config.yaml
d_model: 160
n_experts: 24
router_z_loss: 0.001
batch_tokens: [16384, 32768, 49152]
Below are experts of layer 8 (counted from 0) of a mixture-of-experts language model. Rows are named router (the router's row for the expert), gate (a neuron's input weights, with its number), up (a neuron's input weights, with its number) and show model dimensions 80-119. Each number is 128 + 24 x the weight over its row's rms, rounded and kept within 0 to 255.
Before each expert's rows: "comes after" lists some tokens at least twice as common just before its tokens as in all text. This comes from a sample of Wikipedia text that the model never trained on. Tokens count by the router's weight.

# expert 13
comes after: "\n", "-", "\n ", " ", " Binomial", " Preceded"
router [108 124  83 147 140  89 139 137 133 139 127 136 143 119 131 125 160 147  82 109 104 117 160 145 109 115 130 149  91 182 129 117 150  89 128 120 143 119 138 151]
gate0 [153 103 117 115 150 151 118 157 167  84 152 175 136 121  83 126 127 136 145 126 158 139 137  53 160 164 106 116 142 159  96 148 110 119 123 131 125 130 131 158]
up0 [116 159 125 123 110 110 160 107 114 179 116  75 148 133 171 141 134 140 111 126  90 125 114 205  85  82 101 121 160 108 160 126 140 153 116 111 146 125 112 112]
gate1 [152 131  98 140 128 149  76  99 125 118 129 126 131 134 159 131 106 150 126  93  84 127 167 118  98 114 135 122 138  88  96 122  92 134 127 146 159  96 114 136]
up1 [101 126 158 107 118 141 130 132 126 140 140  89 120 130 118 138 165 155 171 141 138 154 146 144 166 121 113 142 140 129 150 125 120 173 131 112 109 130 136 114]
gate2 [143 106 118 147  96 105 156  99 114 143 132 111 102 130 119 105 121 103  77 126 151 152 115 153 131 148 129 129 142 120 145  77 184 129 142 114 139 138 116 125]
up2 [144 160 165 160 134 151  88 167 139 106 112 142 109 139 124 129 154 187 174 122 153 160 131 100 139 163 102 136 157 142 124 135 168 152 106 159  98 156 117 133]
gate3 [117 105 130 130 156 152 115 159 161 103 147 113 121 150 123 164 140 144 124  93 134 158 129 121 117 124 146 124  92  97 118 106 112 170 106 108 128 120  99 105]
up3 [162  92  86 143 159 129 100 187 121 122  81  99 149 140 107 114 102 133  88 149 107 128 139 134 113 164 123  98 165 131 148 126 124 142 165 145  96 117 128 145]
gate4 [146 139  84 144 138 143 127  75 132 138 134 124  96 118 117 130 128 116 109 151 140 177 151 132 115 152 119 158 156 102 121 111 135 163  53 104 101 154 137 169]
up4 [118 114 132  98 122 188 117 119 143 131 113 139 100 146 105 136 140 109 130 125 139 148 159  86 125 113 148 151 137 150 156 115 133 150 156 126 146 125 132 166]
gate5 [131 131 111 184 129 128 135 164 150  93  98 110 109 151 131 136 136 101 144 107  94 148 113 113 114 141 113 202 122 134 161 127 155 159  99 142  97 133 146 129]
up5 [127 123 128 129 140 134 103 112 133 120 102 127 152 160 125 110 147 121 128 101 133 158  90 132  92 127 100 183 157 120 138 117 135 168  61 143 114 102 119 165]

# expert 12
comes after: " the", " a", " and", " of", " an", " with"
router [125 131 100 111 161 142 165 113 139  81  93 169 101 114 158 153 186 146 138 130  89 128 130 111 120 124 143 119 118 136 133 137 167 118 115 122 118 134 150 140]
gate0 [132 149  76 116  92 145 101 113 114 133 106 104 165 106 104 135 119 135 147 143  97 155 146 123 153 106 104 137 186 101 102 131 158 128 148 131 166 106  89  98]
up0 [113 113 116 101 114 121 114 125 113 139 149 105 125 156 118 117  90 154 131 119 129 156 144 184 155  86 129 108 151 150 127  99 184  89 142 110 172  96 145  99]
gate1 [135 152 119 119 153 137 139 143  84 115 133 113 158 139 143 159 124 128 123 112 110  98 125  90 104 132 124 143  91 146 107 159  97 158 105 183 133 140 138 151]
up1 [133 127 130 163 149  58 158 161 122 122 120  89 128 151 159 163 123 112 117  93 161  93 137 123 105 150 138 124  91 117 113 171  92 144 105 136 105 120 120 164]
gate2 [116 158 115 137 111 117 151 130  75 136  95 127  99 125 117 148 164 144  79 112 130 141 137 128 132 152 126  97 125 181 102 113 115 125 111  99 143 103 154 163]
up2 [128 138 130 108 156 226 144 135  95 137 118 120 140 106 123  96 128 138  94 109 108 147 179  61 118 133 116 121 122 139  71 146 109 145 111  91 132 124 141 114]
gate3 [106  75 125 145  84 105 124 107 170 126 113 156 142 129  96 108 129 106 115 135 117 151 146 105 121 110 150 126 105 110 111 138 145 192 162 153 136 108 129 135]
up3 [141 149  66 131 139 148 134 107 115 136 153 176 128 148 115  92 129  91 135 135 132 198 119  92 176 138 158 152 151 104 152 136 129  70 151  94 125 162 120 125]
gate4 [158 133 126 197 162 175 116  79 140 114 110 105 132 153 115 154 135 104 108 113 136 126 144 128 170 175 121  80  66 134 148  83 144  97 127 140 177 140 131 184]
up4 [143 150 136 158 145 159 127 110  87 123 165 111 133 162 122 118  65 102  91 137  98  86 104 183 105 148 124 129 143  93 108 116 130  80 166 106 153 119  87 151]
gate5 [125 121 124 148  71 147 113 139 116 109 153 148 116  88 139 132 163 140 173 144 123 154 144  76  94  84 100 138 184 139  89  97 118 149 112 147 108 146 128  83]
up5 [112 140 157 158 120 140 140 153 139 159 113 151 136 139 146 136 130 108 139 152 105 137 114 104 116  91 131 109 161 139 112  87 146 134 141 169 110 141 142 144]

# expert 7
comes after: " of", " in", " to", " for", " at", " on"
router [ 85 129  80 155 107 122 127 119 136  90 101 135 112 119 164 130 140 132 134 158 133 164 134 104 143 149 134 128 114 158 133 162 171 108 112 124 111 130 157 132]
gate0 [155 141 173 125 157 129 142 133 120 111 114 158  96 133 143 134 111 129 106 134 144  86 170 100 143 125 137 107 141 102 120 131 157 111 151 120 177 123 173 157]
up0 [151 150  95 169 140 117 155 138 131 121 109  73 124 105 118 131 155 135 148  95 105 140 121 174 116 125 164 159 144 128 140 114 118 146 155 147 159 118 111 119]
gate1 [164 112 122 134 102 151  94 160  95 106 107 101 140 116 123 113 121 131 170  87  92 122 138 168 155  74 111 145 126 108 123 141 135 119 140 118 107 113 141 161]
up1 [150 132 102 127 141 168 101 172  96  99  95 112 145 127  90 120 126 156 158 115 114 106 146 148 148  77 111 147 136 111 141 147 139 133 108  92 117 120 149 150]
gate2 [118  66 139 145 120 110 171 127 107  68 137 109 114 107 193 120 161 129 155 163  99 116 141 118 144 101  94 149 121 142 101 155 120  87 157 147 127 110 142 128]
up2 [119 140 123 176 133 125 170 130 120 100 126  87 158  83 147  86 165  90 114 137 150 120 119 132 124 108 128 142 131 114 147 153 131 137 135 147 127 115 132 132]
gate3 [122 125  91 124 143 110 112 113 146 160 129 164 123 138 107 141 106 132  80 139 124  98 131 142 141 133 173 129 109 127 120  86 109 139 146 147 187  91 138 107]
up3 [111  91 108 118 147 161  63 121 181 110 114 129 126 114 146 193 121 135 145 132 123 101 119 121 133 132 105  87 124 131 131 172 168 148 102 115 134 149 107  78]
gate4 [130 122 160 134 123 131  88 144 107 105 142 166 115 121 127 116 109 144 114 115 161 119 107 127 135 119 117 141 138 111 130 135 109 104 150 128 163 111 113 138]
up4 [112 139 157 140 154 143  89 163  96  98 118 154 129 143 132 146 128 126 115 105 176 110  94 104 122 104 124 157 151 120 132 133 163 134 145 159 160 128 115 143]
gate5 [129 116 150 160 135 140  72 117 158 136 118 169 120 147 138  87 114 116 125 130 120 141 114 106 130 104 154 150 131 103 142 107 130 132 138 114 158 127 181 116]
up5 [147 118 141 109 152 170 101 122 133 136 151 111  89 137 119 128 146 123 144 109 139 140 137 109 122 116  90 146 151 132 139 127  87 130 137 113 130 120 149 141]

# expert 23
comes after: " |", " in", "|---|---|---|---|---|---|", "|---|---|---|---|", "|---|---|---|---|---|", " mi)"
router [116 147 102 108 145  98 109 127 186 102 108 142 145 142 157 143 127 154 127  89 146 130 123 178 139 171 142 129 132 145 146 105 168  78 150 100 151 171 140 115]
gate0 [155 110 140 128 107 155 127 136  91 150 188 100 173 122 167 120 107 122 108 113 136 147 116 140 152  60 128  94 116 136 153 139 130 104 141 135 144 107 103 165]
up0 [ 95 142 113 161 146 143 105 144 122 133 151 104 164 166  95 141 161 110 120 120 127 168 176 110 112 149 118 122 132 167 168 109 108 149 151 130  94 116 102 147]
gate1 [131 105 125 115  87 134 161 133 120 142 130 168 121 126  86 120 109 102 129 145 137 185 126 103  89  85 149 161 141 149 132 129 156 134 155 125 134 121 153 100]
up1 [128 126 159 116 151 133 135 133 110 179 144 142 129 101 122 116 172  94 130 109 139 152  98 137 161 121 143 174 138 139 140  92 118 160  75 124 132 161 134 170]
gate2 [107 117 115 142 104  85 175  98 171 137 160 124 169 122 139 137 126 139 101 128 125 177 116 127  99 126 175 133 131  87 153 140 162 140 106 130 131 121 112  94]
up2 [110 146 118 105 153 183 175 115 141 122 141 143 102 125 145 139 139 164 191 152 146 122 122 114 105 142 128 101 154  93  94 151 145 119  90 114 154 136 154 116]
gate3 [ 84 122 159 112 165 105 139 123 110 127 126  92 157  84 178 120 109 157 135 110  78 109 105 148 129 147 130 149 107 146 121 112 181 140 162 194 129 128 154 116]
up3 [178 158 149 111 134 134 144  97 116 146 195 138  92 115  69 111 158  96 117 136 148 151 156 122  94 134 126 129 154 139 115 103 100  88 123 132 129 136 132 131]
gate4 [189 115 150 120 136 118 126 106 125 139 153 112  93 128 114 115 120 122 134 109 143 111  82 161 167 165 122 151 126 123 152  90 118 126  74 138 142 108 130 161]
up4 [146 106 134 129 139  78 147 151 131 108 126 127  91  87 128 150 105 109 116  80 181 135 128 160 141 182 152 184 142 103  94 125 148 129 130  98 146 142 154  91]
gate5 [143  98 140  97  51 131 123 141 129 179 190 111 146 134 157 138 122 101 116 145 100 118 115 118 145 109  88 124 135  79 123 114 124 121 141 142 135  97 145 128]
up5 [107 152 142  76 145 147 148 160 153  86 104  86 132 107 127 156 123  78 158 152 154 112 117 141 126 150 144 113 150 117 126 142 135 153 109 101  99 160 104 169]

# expert 2
comes after: " the", " a", " and", "'s", " an", " The"
router [ 97 113 102 126 150 145 151 113 188 133  89 149 126 124 155 117 149 164  96  97  73 163 141 151 117 136 190 136 143 134 188 144 148 127 144 156 140 106 131 153]
gate0 [154 153 122 113 129 115 155 147 126 141 106  85 167 139 139 121 113 128 135 126  98 135 158 166 121 142 124 149 153 115 143  96 130 160 155  87 134  92 136  82]
up0 [ 93 102  96 100 114 118 133 148 135 126 134 160  66 155  91 109 140 102 145 169 130 129 127 155 124 109 113  78 136 128 104 107 135 117 182 180 135 152 129 150]
gate1 [161 153 149  88 121 165 139  96 140 117 146 124 156 164 120 119 121  91  91 119 105 111 138 132 129 122 129  99 112  87 101 149 148 113 133 127  80 120 140 195]
up1 [132 142 114 128 137  95 126 141 154 146 160 137  73 101 107 122 102 151 111 135  78 119 101 112 122 177 152 180  97 133 100 125 132 138 134 165 128 121 152  86]
gate2 [136 143 116 114 135 190 123 162 164 144 160 158 115 147 154 107 139  94 121 133  99 170 161 143 113 158 113 111 143 118 128  77  86 166 107 172 131 131 104 120]
up2 [123 133 112 112 111 129 126 153 137 129 105 116 137 147 143 102 122  81 144 111 125 151 156  99 147 138 154  86 150 102 135 145  95 136 118 162 122 144 127 136]
gate3 [145  99 117 123 130 127 110 164 103  73 129 183 131 138 116 162 116 119 132 123 132 156  72 159 159 187 123 127 115 156 119 124 154 130 102 116 131 103  89 141]
up3 [ 97  83 139 136 140 111  83 162 146 135 143 155 164  72  75 126 147 125 123 118 152 133 115 113 150 154 131 111 131 146 121 148 129 132 131 114 132 157  93 171]
gate4 [140 167 110 111 129 110 151 146 117 101 121 103 111 121 138 116 186 108 117 136 144  83 138 112 108 132 186 132 105 153 122 123 165 106 113 145 133 147 160 124]
up4 [110 148 160 101 143 112 137 132 119 135 125  67 104 127 139 132 188  94 129  68 124 144 132 114 157 139 180 123 106 136 120 118 150  91 125 147 131 109 156 153]
gate5 [125 139 187 134 104 153  96 174 173 121 158  78 126 128 145 107 104 118 140 136 174 155 138 115 106 119  67 135  97 131 129 160 121 151 101  91 113 152 138 162]
up5 [138 152 136  97 125  96  58  96 152 124 129 142 137 116 141 114 158 121 104 133  91 131 132 114 127 165 144 163 101 111 146  93 142 145 131 156 134  95 140 149]

# expert 20
comes after: " ", " 0", " 1", ")", " 2", " 3"
router [103 108 118  96 116 116 138 129 134 125 137 108 130 148 123 184 182 130  94  96 141 134 124 148 140 166 183 168 108 152 121 128 142 104 163 118 121 144 135 118]
gate0 [137 143 143 110 134 133  80 143 155 160 127 125 107 107  76 127 120 155  93 139 176 168 123 105 113 110 126 143 130 130 173 155 106 152 151 159 134 118 124 155]
up0 [155 111 135  93  78 129 109 125 151 154 119 138 101 133 122 122  96 123 106 107 119 138 165 123 135  75 127 137 104 151 191 106 151 106 129 133 120 133 138 112]
gate1 [168 144 124  97  94 164 119 106 152 126 141 106 113 106 124 133 115 139 154 104 117 107 125 120 110 170 133 137 168  95 132 108  99 144 157 162 139 104 153 141]
up1 [ 88  93 165 124 173 134 170 154 162 109 133 143 142 135 139 120 156 121 104 122 136  87 122 139 159  80 100 113 111 181 145 142 169 106  84 120 129 130 102 108]
gate2 [120 116 115  78 139 150 131 144 130 129 131 141 122 111 105 148 158 150  88 131 151 138 146 102 145 144 189 158 121 130 113 107 135 106 141 162  98  74 123 143]
up2 [116 122 115  85 120 158 134 130 172 131 132 133 130 112  96 127 104 136  73 121 157 121 148 108 144 116 154 162 129 125 137 122 140 105 123 166 119  75 114 132]
gate3 [129 149  94  73 104 116 133 101 138 149 127 146 112 166 161 140 102 132 107 140 141 131 149 147 160 115 148 103 135  98 125 128 147 105 132 109 150 123  97  83]
up3 [117 155 141 147 107 134 131 137 122  83 104 127 158 103 100 132 152 112 176  88 127 132  91 126  82 139 101 157 128 148 131 120  97 131 138 135 120 150 126 154]
gate4 [116 113  90 111  96 158 123 175 132 130 120 159  94 152 161 148 137 152 121 118 123 118 142 140  86 143 119 119 117 167 158 125  87 113 101 153 127 155  64 114]
up4 [139 125  75 111 107 122 112 133 100 114 129 135 110 174 142 146 119 164 111 114 147 106  80 158  96 172 124 162 139 137 153 123 142 156 128 111 145 139 159  99]
gate5 [149 120  84 120 163  89 143 102 116 119 135 119 123 151 178 134 141 128 151 118 122  96 108 129 126 113 113 112 111 107 122 149 112 126 126 114 137 173 131 122]
up5 [150 151  87 128 142  78 127 108 134 114 161 122 152 134 116 125 155 122 140 139 101 132  91 147 101 140 130 135 120 157  97 160 133 146 125 144 125 156 122 118]

# expert 5
comes after: " |", " and", " by", " that", ",", " as"
router [122 141 103 112 151 100 111 123 183 106 106 133 135 138 165 138 124 156 137  86 142 138 131 175 137 172 141 131 129 139 152  99 164  77 156 106 156 173 148 112]
gate0 [146  91 131 118 145 137 122 133 128  94 127 128 131 135 116 149 124 132  92 116 133 147 160 159  91 168  89 149 105 135  91 139 114 114 149 103 153 108 155 136]
up0 [ 79 114 132 122 124 135 132 131 175 133 143 107 102 107 128 104 143 144 117  96 129 166 115 127 131 134 110 127 100 168 131 146 122 115 126 117 117 139 141 166]
gate1 [ 92  75 148 115 131 114 137 129 100 157 101 126  98 149 159 123 126 129 147  91 127 122 113 145  91 113 140 142 165 123 144 115 166 137 116 132 118 103 127 153]
up1 [ 99 161 107 140 135 152 164 106 198 149 133  78  95 106 121  91 128 130 120 149 109 116 105 105 112 134 137 136 152  79 145  85 152 157 147 143  94 112 170 148]
gate2 [134 102 105 151 131  94 160 147 130 125 109 123 139  77 158 166 126  96  75 102 128  99 145 128 140  93 143 132 118  85 138  95 147 149  84  92 173 154  88 139]
up2 [100 126  88 127 158 127 127 144 163 129 110 160 166  77 117 133 111 132  69  99 126 116 111 143 168 125 137 102 149 118 167 129 165 195 122 139 162 150 109 141]
gate3 [129 134 155 153 156 159 155 117 127 167 109 104  91 149 150 138 148 149 165 127 130 157 111 119 114 134 116 143 132 137  98 117 100 166 155 140 148 145 145 167]
up3 [ 86 156  94  74 148 103  96 116 147 161 167 129 162  97  99 120 122 122 127 121 121 134 108 142 151 150 111 112  70 111 118 164 133 137 133 127 148 116 101  86]
gate4 [152 154 115 123 146 155 130 174  77 124 103 100 103 147 143 161 147 151 130 119 103 105 144  93  97 138 107 119 112 153 116  96 172 177 154 136 139 113 148 186]
up4 [126 105  86 134 115  78 127  80 146 109 128 164 135 125 145 109 133  77 112 136 170 133 130 161 108 136 148 155 126 140 167 133 112 107 109 132 119 154 131 112]
gate5 [125 107 151 135 137 133 140 105 115 152 121 123 150 124 114 139 147 153 105  95 129 181  72 135 161 116 124 138 109 115 126 185 125 118 134 119 145 132 138 142]
up5 [ 97 122 141 118 113 134 115 118 106 130 156 117 151 128 143 122 133  89 104 112 132 141  92  88 124 134 104 143 122 131 138 140  68 122 159  94 141 129  87 141]

# expert 18
comes after: "\n", " =", " ==", "===", "==", " ==="
router [100 128  98 149 133 149 122 113 143 134 119 130 112 144 136 131 158 151 138  77 116 125 116 128 100 158 142 164 149 166 147 112 146 110 126 123  93 151 144 119]
gate0 [156 132 172 188 113 135 179  95 160 123 161 130 121 148 111 127 113 146  86 113 129  87 109 133 133 120 124 138  99 139 103 135 144 143  83  83 141 121 117 150]
up0 [154 117 113 185 135 104 141 125 102 126 160 167  97 118 114 159 107 156  78  94 100 121 110 137 152 114 150 170 134 129 133 129 146 192  99 118 117 142 142 141]
gate1 [ 81 105 110 116 120 120 146  86 142 159 111 156  73 146 156 155 106 150 173 137 119 130 141 116 129 100 111 128 131 121 173 122 138 173 144 140 139 117 140 127]
up1 [ 83 110 112 112 106 135 157 100 145 142 116 150  89 151 151 155 101 146 159 137 120 122 127 121 135  99 112 125 128 126 164 128 133 153 161 153 122 147 129 138]
gate2 [ 86  89 115 125 131 125 138 153 159  87 102 138 135 142  98 157 123 107 128 131 159 115 145 149  95 114 101 111 120 131 105 147  83  96 158 132 140 139 184 106]
up2 [155 189 114 103 106 124 110 109 118 162 132 121 133 107 152  96 147 151 154 121 103 132 125  87 161 145 149 165 148 115 151 120 180 165 113 108 103 111  81 132]
gate3 [105 121 115 176 153 136 110 111 100 102 109 126 135  72 128 109  82 151 103 138 123 139 125 124 163 115  82 103 140 135 113 127 131 173  82 157 114 129 104 100]
up3 [ 91 121 121 175 150 135 123 102 111  98 110 120 125  47 122 102  94 163  97 115 129 133 124 124 153  99  85 103 161 128 103 128 109 169  72 147  96 124 107  95]
gate4 [132 167 133 162  93 106 120 131 125 126 136 140 124 120 141 155 128 132 176  86  98 136 119 135 136 128 138 126 122  97 146 122 132 106 100 124 127 149 194 177]
up4 [140 148 149 141  82 148 163 112 131 140 138 159 151 120 154 154 111 148 148  78  99 154 114 139 117 122 119 121 141 109 143 153 129 114 115  69 176 139 144 144]
gate5 [103 146 122 106  91 137 105  91 147 149 154  83  38 160 109 149  92 132 101  64 120 123 117 161 154  92 171 144 125 162 121 135 113 127 155 129 166 151 131 145]
up5 [121 105 123  99 141 139 126 149 128 136 114 177 177 131 129  87 160 108 153 156 143 118 163  61 100 168  96  97 107 108 128  98 105 123  81 142 103  88 131 120]

# expert 3
comes after: "\n", ".", "s.", " In", "In", "es."
router [116 125 125 145 134 157 135 137 126 130  84 123 132 137 135 128 145 141 126 119 129 140 137 128 104 137 168 176 143 157 148 164 139 125  97  92 136  95 132 130]
gate0 [ 96 152 153  96 139 126  85 164 135 161 162 146 115 136  90 129 125 143  84 157 147 116 119 110 149 122 117 102 150  88 181 129 130 141 119 133 129 151 152 121]
up0 [137 112 103 127 161 111 132 103 116 106 111 149 162 107 159 155 128 160 118  78 147 114 125 141  88 108 126 156  98 101 136 152 153 163 147 209 111 116  83 117]
gate1 [137 165 132 125 118 154 154 113 111 121 121 137  98 123 142 117 116 168 119 151 122 170 105 105 134 111 115 108 154 154 125 153 175 128 135 124 132 143 148 158]
up1 [125 114 133 125 109 115 124  97 115 149 131 144  76 155  76  86 150  99 125 128 102 131 134 109 119 153 142 110 156 105  94 121 100 146 140 120 102 122 131 147]
gate2 [ 93 167 124 140 127  97 116 133 129  88 120  95  94 110 173 154 161  89 137 122 130  96 129 145 119  85 116 105 103 144  99 131 107 162 140 108 130 141 126 144]
up2 [135 137 121 133 153  90 171 118 142 117 121 110 132 134  94 126 126 123 152 168  89 106 139 127 160 116  95  89 132  56  64 121 108 118 132 152 103  96 125 145]
gate3 [149 100 144 120 111  90 150 178 111 113  77 108 124 107 111 146 130 114 131 116 122 159 166  93 124 120  98 130 125 157  86 132 137 133  80  84 133 141  98 122]
up3 [137 135 148 119 141 105 113 161 119 110  94 151 151 101 107 127 145 114 127  82 103 156 159  98 123 116 141 125 129 136 100 132 124 114 134  82  91 137 142 118]
gate4 [141 100 138 163  90 180 168 137  93 129 114 155  95  93 177 132 116  98 136 164 134 136 162  80 150 170 116 158 117 133 142 154 147 168  93 183 109 139 158 120]
up4 [148 116 103 129 107 141 148 141 103  86  86 112 133  57 149 126 128  66 131 174 114 154 126  89 112 153 129 135 133 145 176 168 147 146 118 156 133 130 137 123]
gate5 [166  94 121  85 114 142 126 132 133 157 115 118 137 144 149 162 148 103 102 116 111 117  90 125 116 143 127 111 153  70 120 134 118 138  90 162  85 163 149 104]
up5 [151 128 122  79 101 167  96 152 118 143 122 108 133 148 141 153 119 126  95 158 111 126  92 140 127 142 116  98 125  64 112 144 115 114  98 106  91 151 128 121]

# expert 10
comes after: " |", "|", " /", " +", ";", "°N"
router [110 148  93 108 126 100 132 109 169  75 118 127 120 139 127 159 115 147 100  81 121 139 139 156 142 168 159 167 113 141 140 113 159  87 152 118 127 134 140 129]
gate0 [151 116 151 145  93  99 106 110 128 151 109 159 115 144 155 110 107  86 144 153 124  77 107 139 156 131 125  97 113 161 113 106 109  95 111 121 132 159 152 137]
up0 [186 117 135  76 103 155 127 130 133 114 165 152 130 106 139 127 135 100 126 144 125 121 104 120 132  88 140 101 139 156 185 147  61 138 137 170 148 110 136 135]
gate1 [122  90 129 137 127 120 123 119 142 142 147 120 114 123 133 177 118  99 114 137 145 139 103 119 171 141 117 119 130 140 143 123 100 113  91 127 113 125 124 101]
up1 [117 119 100 116 139 133 138 147 144 161 150 140  85 122 119 174 110 101 139 129 167 130 128 145 149 106 130 137 120 145 136 125 109 116  79 129 117 147 129 117]
gate2 [175 117 114 137 115 104 122 149  92 125 165  94 118 101 148 127  90 127 153  96 128 137 168 141 148 114 110 124 153 116  68 106 176 134 111 141  87 129 141 173]
up2 [183 106  92 130 123 116 113 131  77 114 150 100 101 107 145 113 107  92 118 103 132 128 141 135 139 134 115 131 170  94  73 120 142 140 112 137  99 128 157 186]
gate3 [108 134 130 123 130 108 114 127 111 107 129  79 111  98 148 104 120 127 114  89 129 102 151 181 118 119 146 106 120 139 167 180 108 106 159 131 135 164 128 170]
up3 [100 149 125 120 159 104 104 117 113 120  97 106 136 112 147 143 121 103 136 121 112 181 126 196 136 147 164 141  85 169 140 156 126  84 156 109 133 134 161 170]
gate4 [114 125 118 163 154 106 142 138 122 130 126 128 145 110  91 135 144  90  77 129  78 175 120  85 128 180 139 135 116 105 133 152 101 169 107 163 155 103 134 138]
up4 [141 140 123 127 141 147 169 148 148  85  63 109 124 132 146 142 135 129 136 161 160 124 117 130 166 135 146 119  92 100 108 107 116 152 104 108 139 100 124 143]
gate5 [137 121 172 117 160 100 142 138 153 153 182 147 150 111 153 147 159 118 134 143 124 112 104 136 117 120 122 119  92 110 110 123 152 125 162 139 107 123 143 107]
up5 [115 117 137  97  79 140 154 155 150 166 123 123 128 157 101 120 151 143 110 101 154 138 119 134 111 172 183 139 140 127 173 135 130  99  62 104 161 175 100 118]

# expert 6
comes after: " was", " to", " is", " he", " also", " He"
router [ 84 119 114 128 157 156 179 103 147  86 154 105 117 135 153 140 159 141 103  77 145 145 165 125 108 130 147 118 151 121 144 168 143 109 131 104 161 100 143 129]
gate0 [129 148 148 152 126 105 127  85  95 150 138 131 172 177 144  77 122 103  95 122 128 104 107 165 133 111 129  66  98 147 132 118  75 157 100 122 136 164 134 118]
up0 [143 171 147 125 130 161 140 157 166  83 121 147 116 105 105 172 145 119 135 147 149 118 180  77 136 156 157 107 112 100 159 150 175 132 104 157 142 103 166 178]
gate1 [115 169 142 128 105 125 142 121 114 112 116 123 181 149  87 131 156 149 131 110 111  97 114  92 120 127  86 130 116 154 145 140  94 117 110 155 109 116 128 128]
up1 [129 136 112 137 144 117 102 143 102 120  95 166  96  90 199 123 149 108 156 146 138 108 128 129 107  84 145 120 123 133 126 141 158 119 120  89 106 137 105 120]
gate2 [162 135 161 119 164 122 126 142 133 155 150 145 136 153 110 108 120 120 106 127  89 149 108 134 139 119 152 160 142 103 142  91 153 138 101 176 192 182 112 127]
up2 [117  94  69 143 102 149 133 129 151 143 134  88 125 112 119 145  98 131 137 135 147 150 131 113 102 125 158 117 115 142 122 144 116 149 115  94  85 130 145 139]
gate3 [139 157 113  89 113 126 134 148 129 147 132  90 152 112 142  94 161 139 128 124 104  92  83 142 125 120 138 127  98 150 124 132  98 141 116  85 141 148 120 148]
up3 [113 103 140 119 130 108 114 174 114 133 104 166 150 100 135 135 148 121 122 134 138 132 118 159  83 144 132 164 109 103 130 114 167 126 119 121 125 102 115 108]
gate4 [119 159 124 106 147  83  95 117 102 117 122 120 166 126 106  98 137  97 113 103 147 118 168 145 117 119 145 106 108 161 121  90 168 128 104 132 158 142 113 115]
up4 [134 141 131 139 113 126 135 130 101 113 125 167 141 114 159 146 124 125 128 171 118  99 144 168 114 129 132 169  80 118 121 209 139 114 143 130 107 128 106 145]
gate5 [101 129 112 142 121 113 160  92 118 116 154 118 125 123 143 106 158 107 100 132 123 147 140 134 118 145 178 121 132 109 156 136  95 118  85 131 147  98 145 129]
up5 [145 105 135 129 140 153 118 100 157 124 125 128 111 148 138 155 137 164  91  89 104 136 135 110 126 117 101 116 125 100 138 121 119 116 160 122  99 125  88 117]